Experts of a small language model.
Size: 12 layers, width 384, vocabulary 32000, 141M parameters.
Below are experts of layer 4 (counted from 0) of a mixture-of-experts language model. Rows are named router (the router's row for the expert), up (a neuron's input weights, with its number) and show model dimensions 64-127. Each number is 500 + 40 x the weight over its row's rms, rounded and kept within 0 to 999. Numbers have three digits each.
Before each expert's rows: a language model's description of what the expert responds to. This comes from a sample of Wikipedia text that the model never trained on.

# expert 39
It responds to: Bytes of Greek, Thai, Chinese or Tamil text, capital-letter fragments, arrows, dashes and list-label colons in taxonomy and sports records.
router:518505505452515568579469547463500378424461474472562534490519518537518499541563475526416498495454533497460549550384519457544484515459551498542480514476476516479569509525441519545569488479524497
up0:528584463535495536517492487508518503460472475403533540455509513555521441548496618501489554529416554496472551512449489502550506486483560565484414465455478471504487419547448486477562493566521434
up1:582451523510493540449511471522485437507542456507548546460503510524531518511544488525453444403509491439495462503576487506540516517497488477551431525455502556491528571484532492514459504464478530
up2:462568537558488434508471453431501508488517522528484533515493558451449548446556566543497514522552553452547432569464486487536454510498480480469457557518490465536519475447479496469416520533524442
up3:479402501433540490543513497441484509503543477501504469472512459569557463498526525498452420519498556455492548469530543458546457487506477570547488549488459479531522553435526536524498490489490501
up4:560517407496465518526504494451505464459444485491592513513463430505474556492536540511506431529450590538537431568471610418520451516465531593545429494482502530516566510477511489445487497562574446
up5:500494412493488491516522486468533508517409516491514440453464479503567566560508432438456548553482490506513538443528496508509514544616474521478456530525480507503528490525539524529481465546497478
up6:472537485526545476562471467530462520461521501457529539459460502480438502466436542519484498490467479448518484514454576484455452463470498486492432512486508519529529493576497529484552527525514516
up7:456542432513540552482517510452467465428576469415488511552426438518572513529563527447495491435485509479445559543436568516546481507488532482509501522512508526483526536494477515575430512493573457
up8:498468459507480498562452522410527427485507483522505534452563473608543574505568595477502531514467539553457437547505557453477516455491567444515423509522475472492574479497372539463547544519574487
up9:499441505475553561481413452544520455525486551575527518443499466530483506469508479565467443541463509506488417485493451517575571523517484541513480498485577499524522466533515455489501453526472569
up10:464614611537504546493426507552552452496502518485511483515585509466517551482449509510428506468502482551554438436454484553487491559538533521506500527482468494537524513479486511430409521469479475
up11:533503485528561512576501529422518438410462507494513498520450461502524538481527476528526450498576502452523523543500535411551480477441558481532540540511513504525497535492494583485453443511564491
up12:549506451549541509591486565439556511452533527552505508490534510549517585499581561522536507539482575499489461497447482491461561530498482491523445480477471508499555565543403517479464457500508479
up13:520470514465465397465535493485425548530483503486520466543517418487486463521481486516542505500461507536498512519553458521466496531472452525508521488563550532521504524513452437557543405471567523
up14:491508425469524514549475463474440519504578514485600520526492444504557531545555532497475538482462467514449524484464575457486508471522451478486457529445531515461522533430453500439469486532550467
up15:504538550473458500500518482508501528552580496462463454395566493464455556491557520467461476474501524571501533441460407512551511550468499543504487494503546482538499486429543533519523502493595476
up16:481462464477568505496525556458423467528509472474519417529435416464482476449536468485514538486446512508483463539456510518535504491453515478515483525533499431523507545513489510580503512520520488
up17:566530488485490555566509571469551502479438552468499492460441492523475525523539451475486523521498534534541431501480565416535474531437552533479509484533538482558556517514473547467520518479545473
up18:496523549482538554569520524500535516454476516443577515499437521471557507538496473457466523542504499404469504550528485415485473446535492533487432499552533441505506503514514567545558489519540432
up19:483480470469467535528478526515479406488472501448502537528474452489475475508515484614502496471578537391474482513479509525432496481506516543459471510475513515502502551480559470553493522460500491
up20:502516435526485525460518473485536549448524452489483476564546476544580512564457534481473492566445516574425475551486513495536527552477533590546482425555499443511461581488465582523558479464540439
up21:524517429489572528551474535427538490459534469503537497518459452533573513446540550511546487504447586454524513528475564454428475498505568541566457556527435479506520487486472476516523524521509489
up22:493455486511485546490472521496442500501517471506483455458543533556598517548552437499397477552479512496503494498521537477576481565466478520541458562495549548508480568541528430459475524482511511
up23:525493425440507484503417465547529446532517476491467510542560505510500520531473522427492528487547553424471528502599520487430504477493536443506480520541461444467575469527485548556464482518506498

# expert 4
It responds to: Word-final pieces and particles that finish a word or phrase, such as P-act, give up, in return, called off, plus line breaks ending table rows.
router:515488468498521477576490556515513456490442525507549610457490502536469521495496520520457429575463554483481516530435546452519479442469587498537466571473528488525545483460442434511488444492561511
up0:522514493427537403542590498494549468510501470545518450484490584436476441506462458430503433486482458484475462485502549486476534528494469551496487469521503559507572554545528548432485364482537463
up1:506598507533485558523493503520501453474514466368591457539492448473510500543504521570515442489410508473471469546489523475550441450494583477557490585509529449512511442481468505503443546491470506
up2:552428478461484423473502446520497500450463477543522498398459509445448496522461501465566425534480493496476483510498528514470564518534536518420411476506589540474476436492452538429537570444573522
up3:474460488501478475470542466480494449491491537461564558540492477528482522480553529448539470566425555568485461477512562512448604530496549555536443538546430487533491423425529459534542499525563462
up4:597531547496476519544488548481491517505545536479567460533535449479481506511444496527520486521483509447403509494499527509450516442493492429489463500515464555486523461525490543447575522465519500
up5:488496500512466495522521526517492482483489518458468415446510515472524490530434455473542486528488486482472465477489514511492543519439501511429488515523536470500611551432504493544485431528555428
up6:486528545470519420520466468517494492481491472417515478476479522518429450456438526409497466459477565553469547508520539496486479525490521426471511519573543516501552466496491472477524445453520530
up7:481439507500478535513489456523575477522526486550514536515439510440511485395440456551544456501480486451486452492512572460518463532527570528474433504512489490442504539539515495403532530455496505
up8:525558457469491552574502519508507446470549477462541527542521462451495516521481515480491467454531561437484499590450496401493528570457540501583466477475560486554538528502429416542521485489521465
up9:528521473512489460537523542440537478523506545534514552477520526470524556541483473584509536492497507524436565492466523434539544467445448470471456529487491492574537447475486499551512536463529433
up10:545499458503567507609485496506512466479428500444553483469514519531502529467554513501472558495528554510492512561480524475526484544492598534516425558439452501576552482544471479555477500544551426
up11:510529530497482488494500484441561501441498506458480409496491550582476528479536440446444420511475596506460459580475523509557518485502532548457488598547509560489553512522541483495440480459471521
up12:505455455525515529534478576537581532527576449505497427448428500481502497416488515555527449559463461479545467459497445490385425528542463529525539548556526456506484489447455604436459504490491475
up13:560496480497503564549482506436568460484500510475505522407507480565481532520519460468444447455469533505489475528452514450549468498440532552454511553547501537483570511523471465468521496523537477
up14:563513445522553508519497445524518537495498490501517492449441456497414415482517472473545490517517482443489484492539485534564540443452551431473487586553500516533457569553471469490525474491511429
up15:599512484470477469499445493426541450419530569499538519453474449497477458470505488485476434468491560479498420540468494429508496475433552436493423510506471484485563454511455443522565444441526507
up16:531423504445476520576575449463521462524521493486464512469465541504492499587524528481466521558538511524460548569511519440494510530502484453475498556513505516520499512507487505489549445529470504
up17:506536574492491547529581462534515491496515490540562491574568498582556524511482463558428454511437535482547480539430544498477540537521465479505457521502494466522482542533543466524579453473483521
up18:487517448524470537533458421412559499439531465458499550457494436528532536407557525530489461474455555473480583517498546459446440485381499483520491500482526542545515553536411499528451485512537432
up19:418499518642560500516504550456543505480459514467529458435448496564519456516531542549545504533421490458453475528523526485453412502443488488496476510492491441427520534450478528542501464558431430
up20:468525481454476570429511477460545473466537486516483476477417483513548467468549496490510439562546580509472542481495470482501454542502552508511482443493540442461478514504479472472528515494544535
up21:531509466498468551492559448506506482443507495557569607476562506490546519517468525414522513471522473537489501466495520525490500438517508529532548572516463536514442390531487543482497505499470556
up22:509454470505521452484561535493471480506559432451483480490498516512477529482495522461420528533489513518497442504420449466516550412500523475442426522512512521588518506455545495555490444556532434
up23:538537513511525510455482520469502532554584453465557481493549512506490488521479512549496530541562509520471448489452493505508494522535545471533475521455471591530543591522569509513487472509545526

# expert 63
It responds to: Words before amounts and degrees, like million, %, votes, km, to, much, generally, often, mostly in population, chart and election statistics.
router:481514523459562527567440541493488389455411498501498469440528487554518536485565549497514576522517521526527457545469537430521574418496534512509470490438482514523556500569466540530517536477535513
up0:483516479472506443522458535517533500493454444508465486496507418489478500433457495537507511461435464469492477533495555503450421484547472434373481571562414453524539556450491479466499534443522573
up1:438532433551520479539542521454479442487481492513536492563495487464519451486555465489510473490474534455567519508469486561464535535525523469435530483528432493500510507459488488541499548414509498
up2:591454468469520451498524438431465479471511505441505478508479508534504496553562494579479457527487500443434514514540493486483442466441499554520532547502486507438546513494505514520564512506538518
up3:480451510470418476554529556552500455499452563521499490497533482484508518466570561459471460504481503485565543474474520432500423533526443529449552501443479517578501523479469519544481461465520544
up4:511501456473508475469459527461554522499421435495508431553447454476511489438507537526475540501543544530421454577518537512466451491457529534459493504474500503473575517486487438504509512504518484
up5:504530545509553454490477472488567454443465589515473449445480428525479530526470507459414480509489555513500521461583491446460456548493547532484520465491458523542525531474544490509506433507522506
up6:491588468498547573519525576462513538509507447488459492469472451522502535484479455507557536508536487488479554485517489546515495602490450452471437489533469440574486541537479509539488544474529507
up7:501527435451545551501537509503460512477432466466522504564489449507533475463559520452549391523539474459475490522510542527486512483520541511485505494569505407495455552559459446497478455497526523
up8:564615442557513539553484499552533528530592444411496524456446543423458500540526459517520553508497522484519514488584526526506497466476516491501526476510517521487484506592486498467496457464480502
up9:535508530503562570479519462462621488496426435489486524421564499455532449500482524568424431553448516535559553506484450527464485530475518449500467508489473493488507499547499505504496447507478538
up10:554459548497479554484534468533430409440552501524485503545500543515531530533493485491417465534489504480531494505526478508449505499523493503502453513497513519443514598426536481493443498533432478
up11:557470463528468454526511579434526407461509459493535508503556465473464502488493498516484503534511525515495457564491538412537498504439531492544533539488512542471572525501446466504529473454584483
up12:457505513515511531474464524527473548498402567502472445516462475533494418542490465498460436495492490506524511478505547518483549558455488393543543432544545514590411530493512496464487520551500482
up13:534479478564536518545490535511517489477553537524593514472465483531557472538514563588487525477507508490504427476471607439467481563494493479510473513524499575511537542553497532542520497468527529
up14:453461558557545454464502554500533528517481538461465516527529474448534474510486531469490543569499504457554450483452478472566450474532515503455501435468529483472489522505424398458572512466503442
up15:539560523444511576590526472485543446508617519501515527579547611550446505475496508496552515459441530477529595504484483445562464460543479535437459451491478571524524498563463520496425468534608515
up16:512546466431552477520465473520546524498525434468490509503534457463547598461504442489454537469480568477514534599437526536531525501464475518451497532525575492479527576480491513423395543457501476
up17:508528433540487519531508532557493513470572496515537459399600478514501465505482477514544478469426560430531584497413534476495478552452495524568451471477488512548541495527484472500529486463519556
up18:575497438458467505538524544463536476463507566526586540499520521496500497561534534585478518536449518471453526519517597484485544529453536488562512572503549547484595532509485455498478505487523488
up19:498524488520466469464377504485531518499499498418564456586635542450502548477529449525512463535539562423544461552484477523540513502508516551500461563452497457496532562523492515489486484486450455
up20:551450465536463500511558462523467533500539490509476436499417514443554479589494580557526435527468512550554464451561518455532483551459539453503493456471573549518521465461561526511499394514505537
up21:525581491479568582485465496432512435446527584445490438521497492447506524422485535452537499476472494536488492469535452512429558449478562504519436532551530501508495478484442477516488532530504472
up22:514507421494548429495415578510457488438535524486530480489473459530500432485494504449467487442513465564511405513515470501507489478532530500451397563508455511488534526412489510494460560449547447
up23:511519473572481478528476556451493490480518527475557516501401478462455566480475482491486458465495554492521551545474534466525510482472539452536482488461522470524514562519489534510510472485541485

# expert 37
It responds to: Middle and final pieces of personal names, place names and taxon names, such as dePa-ola, Zasch-ka, Mulu-orchi-s, often in species articles.
router:523566457485565511537487544451532387452522494462560529517501458463491519490496574520498504535526516534469523554473555465459489523501557527451479494454502464519532530514415464517484499495533496
up0:514515548508480509490474450499459473529519389535536507526544523487491581409487425555522477575470528501519460445525529518532521393510524467486505449551506499507455554527475479496455510506440493
up1:510490530441533456488517512498480477495524481456528538456458438524558466574484510519433470491536426473556445526475537474482487515492538488549561518499512556500569485477522477506565465460511552
up2:513478457511511536519525491513491498428495534471509447481497529495573477472567451583495410512472595479555467517500566479508481488497521537499500562485554542510516538491464530535518461485514507
up3:486513518509525518537468491503523497465477590453531439487479508514562528489549533489468447553479525458464534549454496514551593521467490412579461491536534476515579534486459550547520415491578516
up4:475537477438507476476443514524535524493522443453472512443457545476538543497487566539420517488561510513483520500506483551439511475536500505480493426553441532498493533540590552499556535498443491
up5:496455531480519525462582491467431527489450544493512513553463478550553458542460470468482527437574511455532454556457526494541485537496459485548462548521513580502536493497524474523541496496597446
up6:512553486607447498530433495486508479480490415494519461562530530491485520512478414439461522572539528387515456428547536528508461496554514504451504509490462487467443530472478550496471471413542463
up7:550481499445504559475470456488467485567571528486479512521598452518570424456512654422467491557478514509514477483523484548524528453446487518446510524502513499513470470469540467549493527496474543
up8:471478505551484542525540476454468474541543516447491531513533498500487477502476538553488500534558527556512498516464534489520637475552484414525460515468552534437544515520519447454477521487516524
up9:526488542477483505475566489490490566450448515483496469418488460563461499515462455470536548349518491530511482493496514491513534605478487479478531535487472520496541542442508513519508510548505452
up10:490589508501476548521507480455486491490570459467540542496518493477535516577556486466491465512464542507468520632418500496489546484500503475478508545463422491563507485463503527562473498448515537
up11:525493522512514524507509455548555550440565460529555550529503484539538511528493537490560485583524497433520555513521555483538581498414503562525438482527547550538505543506517462599493538486499515
up12:561481452519608534531520482522473528498550543545538519470502487543449536504469473473538513555500468505533577490469517542536541501509527482571536524435516502496465406549536582511521549486453514
up13:532436558519605452500523516499562566510575448522460505504529519534507525521468458507490498451469573531560530455466441523516512474489559526479467488482525537509498493547520592417560478489508482
up14:518537474510501565489476526555555519479515546470570481546500522513536462561496461556538494513492500480548491537460541491515605528518446466506517544502487558491487492509539504417527523479425415
up15:491514556480479534464517515448534519520480505472495446540470524467548512457490501477483538498541476479532492441497488533528536516543484502568542456477552476513479563521524508543504473470480501
up16:524478452500436540535538475445518506522565506495509447518519519568494509558548520464444556466586474412518503525477496527567492524469467524573489516433519583511547478588522413529566491431478471
up17:551527454546531552517459479452477470407483536425525432518475456546531523529552518534474515484487543457546440535436513415554481535503516490484471533551460518516593484411511468490526443471502479
up18:528543499410534467517540542514557472523534462508542507476525478454518486452498557521540502519550490542525539441511530505475469512509512544505538517508485496520522527495485469449550456367535423
up19:504413518484508501464490521545449476514499552458477534529506469553465492470514597489496477623455476506400520526517500510488517485518488482442504506560481511510480484537538416513494463501440542
up20:457466471495510493596547582413498481491510522459515451521512538542529503564497530468437525485444523472459464575460545473521534530454585505490441542550511450542547554484452475498514432478534539
up21:514478492459533559467484526470518470502527525489497535486554469502505467475477614548484443509527500559485488591486513517451515469501505483419449501478400550578518477525457482515482508530499478
up22:494521467511420466489448493463521452507507575488528483524482487545500420435536449482512473580483495506463485551554515475478546479486503439506481513532450490567497528508494492516560460470549539
up23:570555435516534526584479530478547517461419541524496432517530498543510599497584515532544471517457568486488417526421498447497478508478503542488463503498457532461556492475443525467514488487530549

# expert 35
It responds to: Tokens in list items, headings and tables, such as date ranges with dashes, slash fractions, years, codes like SR and FM.
router:481528428483519558544521500459509443465509494468519537526439504544502527490550558458517483521464537490457476573453543420460461480472520510459443529533477534492567478504483507473526463565522494
up0:540571486522497534544482554480548447463494507481479493481563488554500578535597547494488551494509545462548539519466550442433464495485603477573539567520543497494494497506507526531512486461525440
up1:552539510526541473498540439438491500466554479444427471533495505617542479570499565450433420522465471505437484542521560517531525534468530386504442504444530492465559529492509456523466484456521514
up2:573568449519563550526477486445475473534496494502504486434493483447459551464537509461585517519483554504587518553498511456410494483482553502560515516460556488557494454465496600475522575486507492
up3:552513459469461487519444534445541479462485528447495504506468493470448535496491520486537437493540596486498412465502535494444475554487543597511474502571579433490488567494487536531486498516533523
up4:455514534490556479518500546474420532538502513483534564598509469519547477499519458515555513582500530522503522541512490462433574478590465423496502457447487576506519500486507441515503549482448490
up5:543537460501485501549569497486473520427562459480512465523449505476469511518496498490455518564541530477434439459472476473516448539476492544516408603472580512483496559493520507521477475439567476
up6:482457535557365531478501457557451525501475510535519500464533459508559546475440585518509469513563515572464485526472508477517507445436538512478525498482448439530486561439506557527477507540489497
up7:504462460541440492470547487490507525506548498520512501482494502473491472533500473552543585474501556442533511520493488543554606472472532411476518543539488571590500483487487541525552489502450458
up8:508525502455514513519503516501477451514572455499486572529500402525603492494497589483483513587507492424559481492502527489506557498476499457469554553528507454508576542471565542528456509509522512
up9:520475534427520463442503513479486481506460546534521526513512503454476549527512495507541463521520451539403483477459462520529476472571499482455530467522493410502463489495437515507505561577541537
up10:487604500485491572569487526480577461419457528504564453480461447535511515533533506497461547504549503507473533522492499457493552508474525500533482548498509434533542468505459449569457457464489503
up11:567565442549565492547454536503487459478441512471549471500538560468461471496513545555502528453456509557477420558436549464455465479468527483522451487548537521476567518552462424485469476505520470
up12:458497441441461564527520535469457531475497558491525531484570481578506470533569509432492480548487478464494498520469555526516532475535478427496526592500558552512510525419463502501502524402538490
up13:569507474491513524525491508492565451491483486477579515534528460536527522585580464469449461530474546487416521571500568474564463517501524578448482521501450533509496521482428524587467545501497401
up14:544487546503468557512542479504492524531440584489456501488434482526457540553520497609569598461477522466499492509548529465431463490517508570521497526511427523477492518578459465491499526524553467
up15:479501525496473495527529501504560469411422567470503546549482503540509572531492466542567484477463525459532502511449549423516494478445542520531518521538474501512514545429459500591486437495497521
up16:551522499470467492541489491485503460480514532495576504498453537557583567404524506547485574451524483511543483499503528415519516485442560521517494510517498415493623535467433527548464512490531493
up17:486534483460544509506537516495515523536535578540513488473511439457462517564473504414469548521472477519530509449502465523483492571496498532513488523496516520472494481483499487512516537542521546
up18:477522525576488508482587581531518470505471463476521452448526544433456410445470437456455399481509494531539575534421502493548507498546504489542458487528448561430560509506565459464550529527536474
up19:532476442524458483506514527538529506450471567470542501466430425441504543490487461520476466433474467460439486463499477538549477546488508500523547558533512545504538489462515502455503472558479534
up20:556491472540430485535571499535539474478522496469511477533471497457468447575457524482503479534535485529541530520490525512554595489412511554536497520589559534481522432575482504541475502576480503
up21:544532477482513521508510541503487553510394454504500422472470456473472495512468545497457514492447470529564461479456536510500426501492492537549475543511549476503448527481532463566489524493580472
up22:503525444518473656463504505550421507505413474448538445472446485513472440561535436531490505510417488532526496488518522548477515479502524533489481579499478554536534440513501494441514530496499535
up23:543493510514358432539448503491515459476485512411546433576492479506493512574500506521467524503490498455580508480427515512440461526506512458463476492517495487509507459497491506523467518467497477

# expert 49
It responds to: Numerals in tables, statistics, dates and ranges, such as 8 in league tables, 9.2%, 21 m, –15, and spelled-out numbers like seven.
router:519510500520495536563457491457520362449467481518554513498508457521521538503509555488468480514470541542543502657403550403491537497485552508495515504477459503554544542522453538504480513439519510
up0:498422470414462485513546435537512562498487463474438530424480565498505478555538586473464505626532462552429544548537413503489567471548472565441469474450523457528485468469496556476532534515451488
up1:518477502459493509474464492507556524488443439480470472466472577507479474552532515448502546559498473508524544527453472455520406498511514579468474455492556456526558522456498408465498475509497489
up2:421484516423530543518548492430481504477551552539473525415480464470482503479552521489501554460518488502534467506566498568472528535524529516559545555446510561398493521459508482522480523429464468
up3:420473408485609474504473479525457519426524532418609459474477495427525544549440496442542468512520543484553536436514489473566485477490494512528519522546579492456503494548508547557493481513527501
up4:476540442535495537482514567478470476498512529572523515441565485428427510509531517480494463515502468454472476536576474456484468493570508461526492494563506443502526558509466470547515433556504514
up5:565468506417472547501532474528413503502490482477482517441513445488536513507406552527581462568516509556522499447439456482428530444448524470510565516441582600465471486503514562448563501448481598
up6:532476492585494504512449472550516512502630481465488585478465539501580494505507515426541484606507456510466476486467489543525525522538554470546513515477476410470499442482506477415506501484479440
up7:454533487521572518516429551447576525456419523506504528459543440470541477419488496522518525489424500477393567567457483503502530450483544470454472548461450434508518546499496529508549507478544480
up8:513495544551510585534427489521517540463538578452474511500501546569541525517549490511484531510513556488518457491530507513468525551518520467599554534548412518467589505510513478486513460538506463
up9:491496504486496546478526471488546469512461459508407526508503480505466505514495542472434489528483490490478500564516470495442580482509493554547551538499455430475467481504504475431463522522514488
up10:490522494479485553515440469604555547504490548478483500476521490491466489456473538480489525468533487419480570513460510551543538468535511504488525488525477439471505508423420526512454488485493438
up11:429451506455546458496526506474498491457424450492513406499506472495514550468555445505522549516537458534560437492519487541573503479483528413474523540515493551486531527470480510499411490467504522
up12:537479524473498549470543506484512500467510465504529492539507505489532490531544517569506457487516511461509581506450506490490412499436470477443465565436487588409563485436545570454476517551511513
up13:498528501459474541445435479485507424549455485507491420470563514475460488488508512566392608500480522491533458440545475522476563510457480449548515534508424516517484474484526512514561504423475498
up14:550480572531455496485494465457510425502510529522485486528509471536521495513501542469485479538491474499453551525465517534501541504510534522552524439440487500480478480548552473496505526470513533
up15:451438507489536471499567536471451444513457576559485474407501488457385493462399565517570491526486491562513546510435487518524566496511472552502511530453528535534479458536443462518551462515449530
up16:501486537493547459521476537564487504530417482398529580526467535470551452456455536463501500531488521493533412493490499555519536408558512480490484488468492476559467495506529494513494464488537543
up17:512469483496538499487527495570504534536519471493470492495518463435475422491446576506552487529527513557601459570529478482468474416435546476462558474555485450473453553480484539520448522453455472
up18:465489522487534509514573495521483500505495479519497475548434569441490484512480522471395496480498435472462493397507483471478488516541481443557535424490545406547464564554490458526530451536556483
up19:455504392529436460481538489537557529482438446512477544450434513521408601443526519495477540542483475491425515439562475468548399560485439534549488467595531452523521475536488462487478451503505443
up20:587548494513528529521513508524558494426519559445531542451564477532504582504546495492554467544478520484482568469566575440536528486471544454486381510482549544507532474508500526532439526547540527
up21:575516410569516540477472497488448525477437549553464513469496536459565497516511509474533508535467497504494524491537507477505513449508502428462545515483550387534501478494547494583531506535522495
up22:483512474540533491557512508502447529547457581543481445487516516471544490523570464496500526529442580492567513569532540472492466470544496453473483458443512472501504579492450449529552440493523506
up23:481489571444501450543487509474550560497516527502460515504546556464514537571468417549501497505530519509514435516544487525447506516530489538519510468538541524432545444560521452540499416446487525

# expert 9
It responds to: Years, small numbers, country names and codes (USA, ITA, GBR) filling cells of pipe-delimited tables or semicolon lists.
router:600511476514594538559479507467489427461481476527554522503499539505523500496459510537548447533498561565516539565430554422435515542464580535486487534457547508564545486454451469514477478508540508
up0:531513495492526447535454507512490416411411483477535489474454542526482539502502390545422441530498499513551444539470553444540477522504491518468397493528548538497521455562448476511483483488528431
up1:479577405542499526491479574523554452475497529511635501517532520496488527437553520493507551579492499441482509572467498473452500442451501491530456534485515511453581473510478553534524449492576507
up2:459445518487542571559428469601503464489563565444555561504487553516455485452500423506502403468509557474622577452431473511583494506514495454530505564465521567466538509588487455477448561548487482
up3:520467436550459486490542497491485509473387459453499476459470454462458518560536515490492535479480528498542420520472551516510466510601552548545430521480498490426486504577443426479479514606554521
up4:437468468536503516502529499501547494515481521512479488536514520520489539567515511507512540513531520476500479516511557494549470448466466497423462499499410468593502562523529448509484586489483509
up5:521423529504479477480506502459470493498390556509528417543424546551470451511488531493525535501491547521547494531486502506563507513509556529458415469522548437508469475504456458439511472465537511
up6:483526480487528538549430487512553478439409527499550497432514487545532551445477451452508519526435578452543470522490559508577573474528530490497458540471443412506572538481433559567485504529552441
up7:504513474478517541585469486491560500447514529511498457504563529479563516467491435565438510529494491474476556570469425547494557511503518517558527489536544514528535495470467428517530507489584547
up8:441481434549469464451488504461496468505425484562500483509478467520562503491553586526533483561471455487555460497468444490547513523406530508564469530490551505550487518439481515556459468498526480
up9:504528464527496447448469504531503505524528505514468521476516555473540459545483459609516505577497522560445539505546542545520475494497520508477455477448490517605445447466471491451503474508528590
up10:510493431484493563515466546453491484463425561465535444426514456461476554484502518478511512487492554491523431537451438529525480483517510413444497471559550487478489499455467613481480502484486432
up11:536501453482542479568503507471522414496508472436577475468492475547481523509486497459441556571531560463488507505471509491491468473483627485525510498462532490458575472558458549483445442499551518
up12:537477530470531466606480564502570487478443561514569451495508470491442528540502490519426500492440541474579451530506517448547534454467546524477479517466469519497502602523443507495528503576537521
up13:478571445455524506525476504468477442419513516508535492501452462586565518453537474514510536446505507515452515588459533435459557521489567464452490587484509532487568529499434464565507522469535449
up14:502534493525456525480502508434579484470496554491449438484546508491517529507501440529461471455514500439460478559462475477501493517497519501497548495489471497479540550475462507459424491427496487
up15:571515534459443530487501494434565488519499498509552513512543484451512506453516424578496521510482460496534449512528519539437498454492573370567525532497541513514541522470487490503537499456523552
up16:472509463532430570517491430514491462515447453469539519497481496489555561439553448456474500522503494502437480427464500513461472471521521435483549507574511401454479465450520555500468495477518527
up17:514452451509535604546467553446549417537443462432525480490520538450547488533542483502473484563566519464549513528446543528493585491457524475445504514506450518522528528498538541590499426489486504
up18:465513540485438537500552485429477467494494486470545508537510497523566556503479547575493494525515500559553509508479510490513519512498530479437522488420464566535489460523499528459526558515523482
up19:444481465542562514576513534474545474433519514504495499479549492465514559464534480460461469520482557488493498506471551505480529537460572522476504577525458470501530541439494519504508540488543515
up20:529544455606544546540510525413461535520487483511520529476597551474460543562503548534453452503543534540521498554509603483413584493414487524498553467489505494511521582466459527514465473460523516
up21:585431500553510434439486511464463515420463505514566489523548522551472453527521482546545541512578470539529506481501558474457506519435458535545448469489522471575486550469470515453427402455548541
up22:527536505427494467557447535491507478485478515524497550561564428454524550486475569510464496549474480540558511526478479531506486476443528500420509528503515514536490470546469493533542431417468500
up23:464519529474525521519447516471483496501512502424543500473462579450460466492566531519409525479467516442505403469431494461529523503438464417511531510386517567501518505454524455565505518564480511

# expert 8
It responds to: First names, mostly common English male ones, starting a full name in tables, credits and lists, such as Robert, Steve, Arthur.
router:516522529540428520533558535467534437456472572505544487503514481509475509548540483506570464467506548525546470579439542426462516454493541481509486517547493523476531459492383467495537521472568465
up0:519523479508516472507457446459531446481505537449509560451514453595523482442449494458445486518442541452514525562445592511457483471472579501483491504495484465546518486491419539491559494499540524
up1:544511509557522546612464487455560465485448487518468506478486448478456547501522491531517553466424478511494527525429500469533465485483476551521414504550456519512565511470511507463493473504512488
up2:556526494521469467505465520529516534498631543502479512447506440449502531541509471460527469552469531494443517463491489506484530570535463505479485566506453525493518445455536513502515522513498522
up3:530479573479453485527507461454502498509359499541495432515520538489447416516513491539443584545503524459567482493501527510541539490469495452542529546556488471607498521456465483491475446446530471
up4:542462478507538476469442539518523476498545557494518539475462484560452519511472488533511464484432530512517457489542514483503487461453507518515448512512528515503450542506493492492514570407491538
up5:553473478560540504533518546482461470465578466567561565525537472558497484490502468475520403491489514491555566558471515516570505405491528566498498441503507472509549444523488491545555537515482415
up6:475494520601507597458515513430468475432443389501473492454446573563520533505509411485506473505513454514472547513445499481488565470506520497522471521398484528528522422537482509493495488456534464
up7:488492537579502546527522548494523505466484526509553406539563560449457442440525491478525475508465504462452434474481534491504448439502531461540474511465466543475537495527464478486513500519531483
up8:494524512529521537507504510469509490521495518535523574549528546546508498431487502549519546547540455456493579483444481489549460475516483492505470461494538540574492589417513482482482447478505396
up9:441493494542509528473484447534438477500489472467600496418442517521550471506517494475437487594418554479453501532472500503520473577527496517481468433478535541527554484521448476520479455490469435
up10:598500536496606490520498582470520526530496527462484491487460584499551507486493467584504448578517528538547520529486488471555588479492480469505470546446448532507554551444503513482419471570525443
up11:477527453472515489476548534503517432415495444511501501461476495458421486437486480506494550475482518496489457586469528471492450516510500537469406527505508507557499478597487541562470472544552471
up12:547451531525473483492429545382508451459504519600506487471539540437532550450510518424575475506461522477484519474537500485571540525495506509446523532514528465530493492497488613431471596484524529
up13:487514483469484439497449466486529508526511425512482442462603500534461510528547531500496523522381531427539465528448561516581546497520479415439436578550545531460536517509476536451482511487505529
up14:463524479468488539512446481518465502435557524492532516496538435536563546517446517539556449480515574493487513494453500486545453427486497442595407516487493607410507547526512545548425530590529479
up15:481470429482472512589461482499552510508433516465537513457420473549524513486540537475550561470491553467537469517479559410551461451471516474521458491540470538513540495524395558510430556515498495
up16:450486443501537484485479460474496522513558501455514453483438478513528510462545487408485482511535509533519476561505516496537490461554489405497448495566553490439479515500483529450394509515517443
up17:534453465495575497513408494518515535493497521511474489457549465559464522523465484570396473450529566461552570475504540565549516591447492522548529543497437495591481528429504529480565539495532493
up18:542489527503509413480476485453544503488487450536505491515526490478584524488546516404478500528545545501525521533537547487620530494523490512527419466458490475502557530516518434531448491558560477
up19:510447567540477504502509533531551440461396493509484469536549473518504495522431444513384533472494511487571468481525459483556584533503557460537522470467557514496553450453549504554505459409448516
up20:470594463572468488529478541487494467473503486543534455518538480489497472493503529475524477485404544426490498504491498486516447470478552461521522477474473495461471475396473522554470550382468505
up21:530548495563533512524458470565535500450507543488534437471468478555486509527592612586490513495529571385429510556542535490446488502456477514599470441505558438537507490462383519487476466537520484
up22:536526454565497497507419493476502496563550441487488498520518513464466563478477553437580510517481541467511473505564510516503537446506594549408488500522452436473504502424522503516527439482469492
up23:441509460577500485552454477530565469497527467514530520506448501448467489508496482480552439504431516557399568527563529506468561518475563485484451479519543494457475427472450509537499576488463521